From a checkpoint of a small mixture-of-experts model trained on Wikipedia.
Size: width 160, vocabulary 8192, 39.8M parameters.
Training: 346M tokens, 5282 steps.
Below are experts of layer 8 (counted from 0) of a mixture-of-experts language model. Rows are named router (the router's row for the expert), up (a neuron's input weights, with its number), down (a neuron's output weights, with its number) and show model dimensions 0-159. Each number is 50 + 12 x the weight over its row's rms, rounded and kept within 0 to 99.
Before each expert's rows: "mostly gets" lists some tokens that are sent to it at least half of the time. This comes from a sample of Wikipedia text that the model never trained on.

# expert 18
mostly gets: " &", " near", " de", " vs", " von", " towards"
router:64 55 29 55 50 41 44 70 66 82 49 55 45 56 57 56 52 48 60 71 33 55 49 44 58 34 56 62 63 41 52 65 62 38 60 28 37 74 63 60 52 49 56 67 50 42 64 43 41 31 60 25 59 31 53 32 73 44 50 33 48 62 71 30 53 32 29 61 60 48 35 44 54 20 52 51 47 43 53 66 30 59 43 58 45 61 60 43 30 53 44 53 56 41 42 50 36 25 28 59 46 48 44 46 51 63 51 37 50 56 65 47 44 48 41 33 61 65 56 59 36 65 68 49 53 47 55 51 43 52 17 62 37 49 33 62 40 41 44 37 60 30 50 67 47 53 49 62 45 65 43 48 65 47 50 73 38 47 57 44
up1:68 46 28 37 38 45 55 61 53 76 53 46 40 49 59 42 49 57 27 53 30 47 49 44 11 30 63 53 42 36 56 45 52 43 45 51 51 59 58 44 66 58 53 60 46 48 56 80 54 59 26 33 70 52 47 67 58 55 55 51 45 39 58 42 50 53 44 60 37 46 58 55 37 67 48 69 19 54 55 39 32 26 55 32 54 55 47 27 50 46 45 50 52 48 45 45 36 49 54 56 58 41 53 59 43 62 50 50 45 62 44 44 39 67 57 48 78 56 31 41 60 31 34 49 57 53 68 27 52 49 39 39 43 68 42 39 29 49 40 36 31 46 72 72 49 34 46 59 74 52 41 58 74 46 63 43 47 37 48 60
down1:54 44 61 56 30 75 43 42 35 57 35 40 41 36 43 60 57 60 35 69 76 40 57 54 53 71 54 53 47 46 43 32 48 51 56 41 63 57 42 65 36 51 35 45 30 49 42 37 34 39 53 52 41 37 36 57 41 32 53 33 43 58 57 33 29 52 30 45 54 49 71 38 64 48 54 48 47 47 68 57 46 38 43 39 35 53 37 54 53 73 46 50 52 39 47 84 65 30 48 43 64 54 71 45 54 36 76 56 63 37 53 84 68 42 49 53 44 53 61 56 74 74 64 65 52 56 37 60 36 36 61 51 50 52 51 49 57 44 31 55 57 41 63 43 48 59 40 50 44 34 44 48 54 61 51 83 44 43 66 41

# expert 15
mostly gets: "%;", " a", " |"
router:36 37 33 48 55 54 42 49 58 69 60 60 58 56 45 46 66 51 53 73 45 52 54 44 55 24 58 76 32 43 44 71 46 44 79 32 49 58 61 43 49 38 56 49 42 45 52 48 32 28 65 37 44 41 61 29 49 48 42 51 51 65 61 32 55 33 42 63 51 62 54 57 46 13 54 70 66 43 54 43 41 63 27 49 53 54 45 49 31 34 48 55 58 43 51 34 50 38 50 68 39 44 41 50 52 48 55 51 52 74 62 54 63 40 45 58 58 60 56 67 37 67 66 81 47 61 25 51 48 37 36 52 32 74 45 61 39 55 42 44 74 57 52 58 31 56 23 55 54 64 53 72 63 53 57 56 44 52 51 52
up1:65 44 55 50 60 35 50 49 43 39 57 59 39 63 34 55 38 24 68 29 42 48 43 54 57 76 45 74 46 61 60 69 59 61 45 55 24 44 64 40 43 58 40 54 38 49 59 70 47 41 75 34 38 16 57 49 54 54 44 64 50 58 76 35 45 53 77 45 52 42 36 63 51 38 49 59 40 54 55 59 56 41 46 60 57 60 46 59 44 36 42 41 52 41 40 28 59 37 58 53 65 36 54 57 34 46 46 53 40 59 65 66 60 35 59 23 53 32 40 42 69 36 52 47 51 60 30 64 24 54 61 68 57 44 67 32 35 60 56 51 42 42 46 37 50 48 46 63 37 62 65 77 46 42 66 48 51 58 51 41
down1:35 31 40 45 60 58 66 52 47 71 55 57 39 44 39 40 46 51 47 51 55 45 31 63 45 61 43 33 39 54 63 48 60 46 33 63 32 50 61 59 72 53 34 41 68 51 38 52 49 43 53 38 09 50 65 56 58 50 22 76 66 41 42 54 62 36 56 43 34 62 68 69 40 64 31 38 67 49 38 43 56 54 48 56 60 34 75 44 46 53 54 54 50 39 52 10 23 59 67 41 44 49 53 43 55 54 43 52 44 62 41 65 65 55 45 47 58 52 38 65 54 43 59 48 55 59 48 48 37 53 48 42 64 53 70 45 50 53 64 54 59 66 46 24 37 63 64 36 63 63 56 61 28 54 26 46 55 43 52 39

# expert 45
mostly gets: " Supreme", " Your", " My", " Catholic", " Holy", " Our"
router:58 56 40 61 49 28 53 64 47 66 50 64 70 44 69 57 43 42 46 56 50 60 45 42 37 21 56 41 22 38 54 65 42 36 57 55 57 55 66 77 40 48 52 58 52 49 57 55 42 28 63 46 70 58 60 26 72 58 47 32 40 55 56 27 33 50 37 47 55 47 44 64 52 20 45 57 51 44 52 44 45 46 29 60 63 45 50 46 38 32 43 44 38 36 24 41 41 41 30 71 41 65 40 55 47 58 59 37 44 58 76 55 54 26 62 53 64 61 44 55 22 54 58 63 28 52 40 56 51 48 33 55 48 60 35 72 49 47 66 53 66 32 55 52 56 65 49 55 50 53 51 57 73 35 59 58 40 47 47 57
up0:71 43 39 43 53 32 50 62 40 50 64 27 45 42 63 49 48 24 40 62 34 44 58 51 61 53 60 53 61 51 47 57 55 47 39 73 46 39 47 71 51 62 08 56 60 11 55 46 56 59 34 58 53 52 60 59 40 27 62 53 46 53 55 42 53 52 53 53 65 31 68 54 53 71 52 50 55 67 41 60 49 60 52 72 74 46 38 40 62 59 48 32 32 48 47 42 42 67 67 57 68 54 41 34 41 45 31 33 49 59 39 61 44 52 59 56 62 64 43 62 78 40 53 69 62 53 36 42 54 47 61 48 44 51 66 39 36 60 47 28 41 45 37 52 37 56 45 60 48 44 66 69 37 48 55 24 42 54 63 48
down0:56 59 33 27 67 52 53 57 36 45 39 53 56 80 40 27 52 48 46 57 51 77 61 32 51 48 74 66 70 29 42 47 32 33 24 25 64 64 39 56 69 46 51 58 53 48 62 49 26 65 48 57 26 56 42 41 43 24 53 56 40 50 52 50 51 49 51 40 38 67 31 33 48 43 61 42 61 62 40 51 48 60 39 65 60 59 38 60 53 73 54 50 56 52 54 67 22 49 57 41 41 41 51 37 37 43 60 65 62 43 30 57 52 50 20 59 52 41 48 53 64 51 62 61 69 44 45 64 67 59 61 47 65 57 57 59 62 50 63 43 40 48 42 38 51 61 52 31 47 48 27 62 52 38 52 64 38 46 49 47

# expert 70
mostly gets: " \"", " '", " $\\", "/", "//", " Mc"
router:62 52 48 67 54 51 56 73 58 54 60 55 54 67 72 68 68 50 45 59 50 34 64 43 58 44 49 37 40 27 43 75 77 64 76 68 52 54 32 48 47 49 51 57 59 18 67 42 52 46 49 32 47 48 78 23 57 45 62 31 65 47 71 50 43 43 44 67 70 62 48 54 49 30 53 54 33 52 29 50 43 61 49 58 59 49 41 53 41 51 50 56 65 60 57 32 49 26 26 52 67 42 50 54 61 59 55 28 49 55 64 37 66 43 51 61 51 65 61 68 63 47 56 45 44 37 62 47 31 57 24 53 58 64 53 57 47 33 58 41 52 34 39 38 53 45 34 41 52 49 41 58 44 37 45 32 47 44 39 49
up1:62 38 53 55 59 48 51 58 53 61 54 43 50 46 65 35 52 43 65 64 53 85 64 35 64 49 44 34 44 22 60 47 68 55 51 54 52 68 47 54 64 46 47 59 61 54 51 39 50 42 55 36 37 41 54 39 51 61 44 34 53 58 57 62 61 27 23 63 47 53 52 46 65 59 48 30 48 38 35 60 40 68 49 62 49 58 37 66 55 43 63 43 61 50 48 58 35 44 37 57 39 30 48 45 29 28 35 36 70 61 72 15 58 50 50 41 54 50 46 65 37 49 46 59 56 33 59 41 47 71 34 65 44 49 44 26 30 40 64 40 59 30 76 44 37 25 49 54 30 48 63 50 55 68 55 62 43 53 56 40
down1:56 56 56 55 54 47 41 43 44 61 52 54 48 37 68 53 42 36 43 51 55 42 52 71 36 40 50 40 51 45 29 45 31 68 63 58 46 30 48 49 33 54 53 50 59 52 71 53 42 55 51 43 47 30 54 53 50 54 56 28 58 55 49 57 31 63 68 72 42 54 40 52 53 37 50 60 52 56 54 66 45 32 65 56 26 43 48 33 64 71 36 47 74 54 55 95 50 42 46 08 59 51 41 36 55 40 54 60 56 35 44 43 50 60 45 47 35 32 67 52 61 61 55 46 62 65 45 65 43 64 42 36 68 38 55 55 47 46 50 55 48 71 49 48 54 51 23 40 80 48 62 61 20 35 37 56 54 58 38 42

# expert 59
mostly gets: " and", " but", " &", "|---|---|---|---|---|---|", " or", "|---|---|---|---|---|"
router:55 50 42 57 55 35 43 55 49 64 57 49 50 32 61 52 63 54 65 70 43 43 52 53 66 39 47 59 51 39 50 78 63 22 75 36 33 48 64 61 36 61 48 57 48 61 49 63 58 28 61 20 38 44 54 24 58 50 52 36 54 68 85 48 48 53 48 58 42 47 47 75 40 29 51 46 51 44 41 47 33 59 28 55 66 59 55 45 40 37 66 56 46 31 47 48 45 45 47 49 63 47 47 45 50 46 36 51 43 60 71 44 56 56 25 45 56 62 53 58 47 60 54 57 44 47 52 58 57 23 20 73 44 57 60 64 71 40 61 47 71 52 41 62 34 47 42 67 21 52 48 64 63 59 56 46 46 49 62 39
up0:45 40 29 61 75 60 73 88 55 62 33 50 69 38 53 47 55 69 55 50 48 39 41 53 26 59 54 44 46 41 63 56 71 33 56 51 58 48 53 64 56 61 46 50 49 61 34 48 34 53 55 34 36 60 64 51 66 70 62 51 54 54 47 43 22 37 51 53 46 61 36 63 29 36 36 72 47 56 57 40 51 59 46 51 53 27 51 35 34 56 71 41 44 23 61 59 57 30 58 27 44 40 51 43 63 35 54 32 39 41 54 45 61 49 59 49 38 62 42 52 59 27 43 54 34 65 58 45 42 60 40 49 67 68 48 46 63 30 54 38 63 41 63 48 67 56 42 65 53 50 35 55 41 51 34 56 54 27 47 45
down0:44 42 45 53 51 61 64 27 47 52 53 58 59 47 54 61 41 49 38 47 47 61 60 50 72 51 56 51 47 58 59 58 48 28 54 46 54 65 47 53 46 38 29 40 70 59 56 56 31 75 43 46 67 67 01 26 42 56 53 41 36 51 55 34 60 60 45 72 50 59 48 58 80 66 40 56 51 64 51 40 58 43 48 53 34 60 43 59 53 15 68 60 50 60 59 99 50 41 47 38 54 49 55 43 58 47 41 50 53 54 68 42 63 48 35 48 51 44 31 66 36 63 50 48 66 55 46 42 62 23 37 58 34 45 54 51 54 65 43 41 54 62 38 51 42 34 48 37 43 64 38 42 50 46 56 50 59 53 43 58

# expert 5
mostly gets: " the", " their", " its", "The", " whose", " his"
router:66 57 40 60 30 46 39 57 65 62 68 60 59 34 47 40 65 36 39 61 47 43 65 36 42 33 61 67 48 42 47 67 50 36 46 35 39 59 53 54 60 56 51 81 34 53 61 41 43 27 55 49 57 43 60 39 70 61 64 52 59 58 37 44 32 45 51 64 48 54 67 75 37 09 39 49 63 41 41 47 41 43 41 49 52 49 40 62 49 30 63 57 50 61 18 48 44 49 38 69 40 47 43 44 44 57 47 53 24 67 64 51 49 44 39 57 60 57 33 61 36 68 62 54 53 32 51 61 46 66 28 48 45 59 39 64 38 49 46 49 58 50 49 44 45 58 51 76 44 44 52 73 70 56 56 63 57 47 65 73
up0:61 48 44 62 28 47 32 54 39 53 48 53 53 56 65 45 60 48 39 42 50 70 69 60 55 60 58 61 49 53 70 71 55 55 68 65 39 48 61 44 68 51 42 70 54 41 71 47 68 45 44 32 25 44 66 47 52 52 52 47 42 54 60 38 61 45 59 74 54 46 33 77 38 50 59 52 55 51 34 58 53 41 34 42 58 42 45 45 57 51 57 42 60 32 32 32 45 56 35 64 44 52 71 44 24 24 68 44 59 65 76 76 61 23 42 31 50 42 42 58 37 40 52 49 61 34 52 32 59 43 55 29 46 39 43 55 36 38 62 60 50 42 73 46 60 48 49 64 49 47 48 41 43 60 51 39 55 26 44 73
down0:39 48 76 54 63 57 55 57 45 68 63 51 59 57 50 69 35 36 49 58 48 41 43 54 49 49 46 42 50 47 36 29 60 49 47 43 58 51 28 25 31 37 53 45 53 68 47 51 30 49 63 73 65 62 48 49 61 40 51 37 58 54 25 56 36 49 37 21 33 60 61 19 68 37 50 55 50 65 57 41 30 51 45 65 45 53 64 40 50 48 46 38 50 41 63 67 57 49 66 32 59 62 24 50 63 55 48 49 30 43 56 45 48 63 56 55 56 59 59 41 44 53 64 65 58 72 27 49 27 57 39 67 46 66 51 52 40 48 36 45 65 49 38 61 38 45 45 41 64 51 65 67 70 46 32 62 57 70 44 24

# expert 74
mostly gets: " de", " se", " del", " De", " der", " Le"
router:67 46 45 46 42 34 51 68 68 56 42 57 49 55 66 59 46 35 60 72 41 49 38 50 47 27 68 59 54 52 67 70 46 53 75 38 50 44 66 68 44 52 54 73 47 42 58 40 49 48 52 18 47 36 72 49 65 29 65 46 60 42 58 33 39 52 34 56 61 55 61 45 35 14 72 51 34 31 46 57 63 62 43 68 51 41 52 45 51 38 61 59 58 52 61 35 47 41 39 65 45 44 56 39 43 41 43 57 34 42 45 51 63 33 45 62 66 51 41 62 33 65 64 59 66 50 51 53 34 36 44 70 36 60 26 68 60 60 59 32 75 49 57 41 54 35 35 64 46 46 53 65 38 60 45 52 51 45 55 53
up0:66 72 55 50 60 39 67 69 51 58 50 48 56 42 65 41 50 64 46 38 39 55 42 40 43 28 40 58 48 44 57 41 55 56 57 44 65 55 56 42 52 53 56 49 66 48 55 35 45 41 42 57 28 64 56 27 56 49 37 43 29 38 46 51 45 59 64 70 27 49 38 32 60 55 77 44 26 38 56 61 35 65 14 50 47 45 37 61 51 49 35 46 31 38 65 42 28 56 40 72 43 83 43 67 43 46 49 39 46 64 49 40 68 20 56 28 41 31 56 62 54 33 60 65 46 64 48 63 51 52 53 45 61 39 54 43 46 42 60 43 76 52 43 62 49 57 53 40 55 52 44 44 42 56 61 47 64 35 65 30
down0:39 50 62 61 53 73 63 50 47 50 67 58 64 54 56 40 71 47 58 39 43 65 38 47 60 48 65 69 54 51 62 25 29 45 59 30 61 50 62 43 63 45 50 51 41 50 65 69 64 37 45 31 43 51 34 61 50 51 70 59 53 27 48 78 56 44 33 52 34 80 67 42 56 30 23 53 33 44 32 34 58 55 29 38 39 48 44 45 47 34 48 45 46 41 48 54 50 41 50 53 71 29 58 45 51 45 54 44 52 49 67 46 62 61 67 32 42 38 67 38 52 21 65 50 61 62 46 37 60 58 51 45 60 46 54 46 47 50 51 48 46 23 58 56 62 55 49 43 56 65 29 30 62 54 48 81 38 39 52 49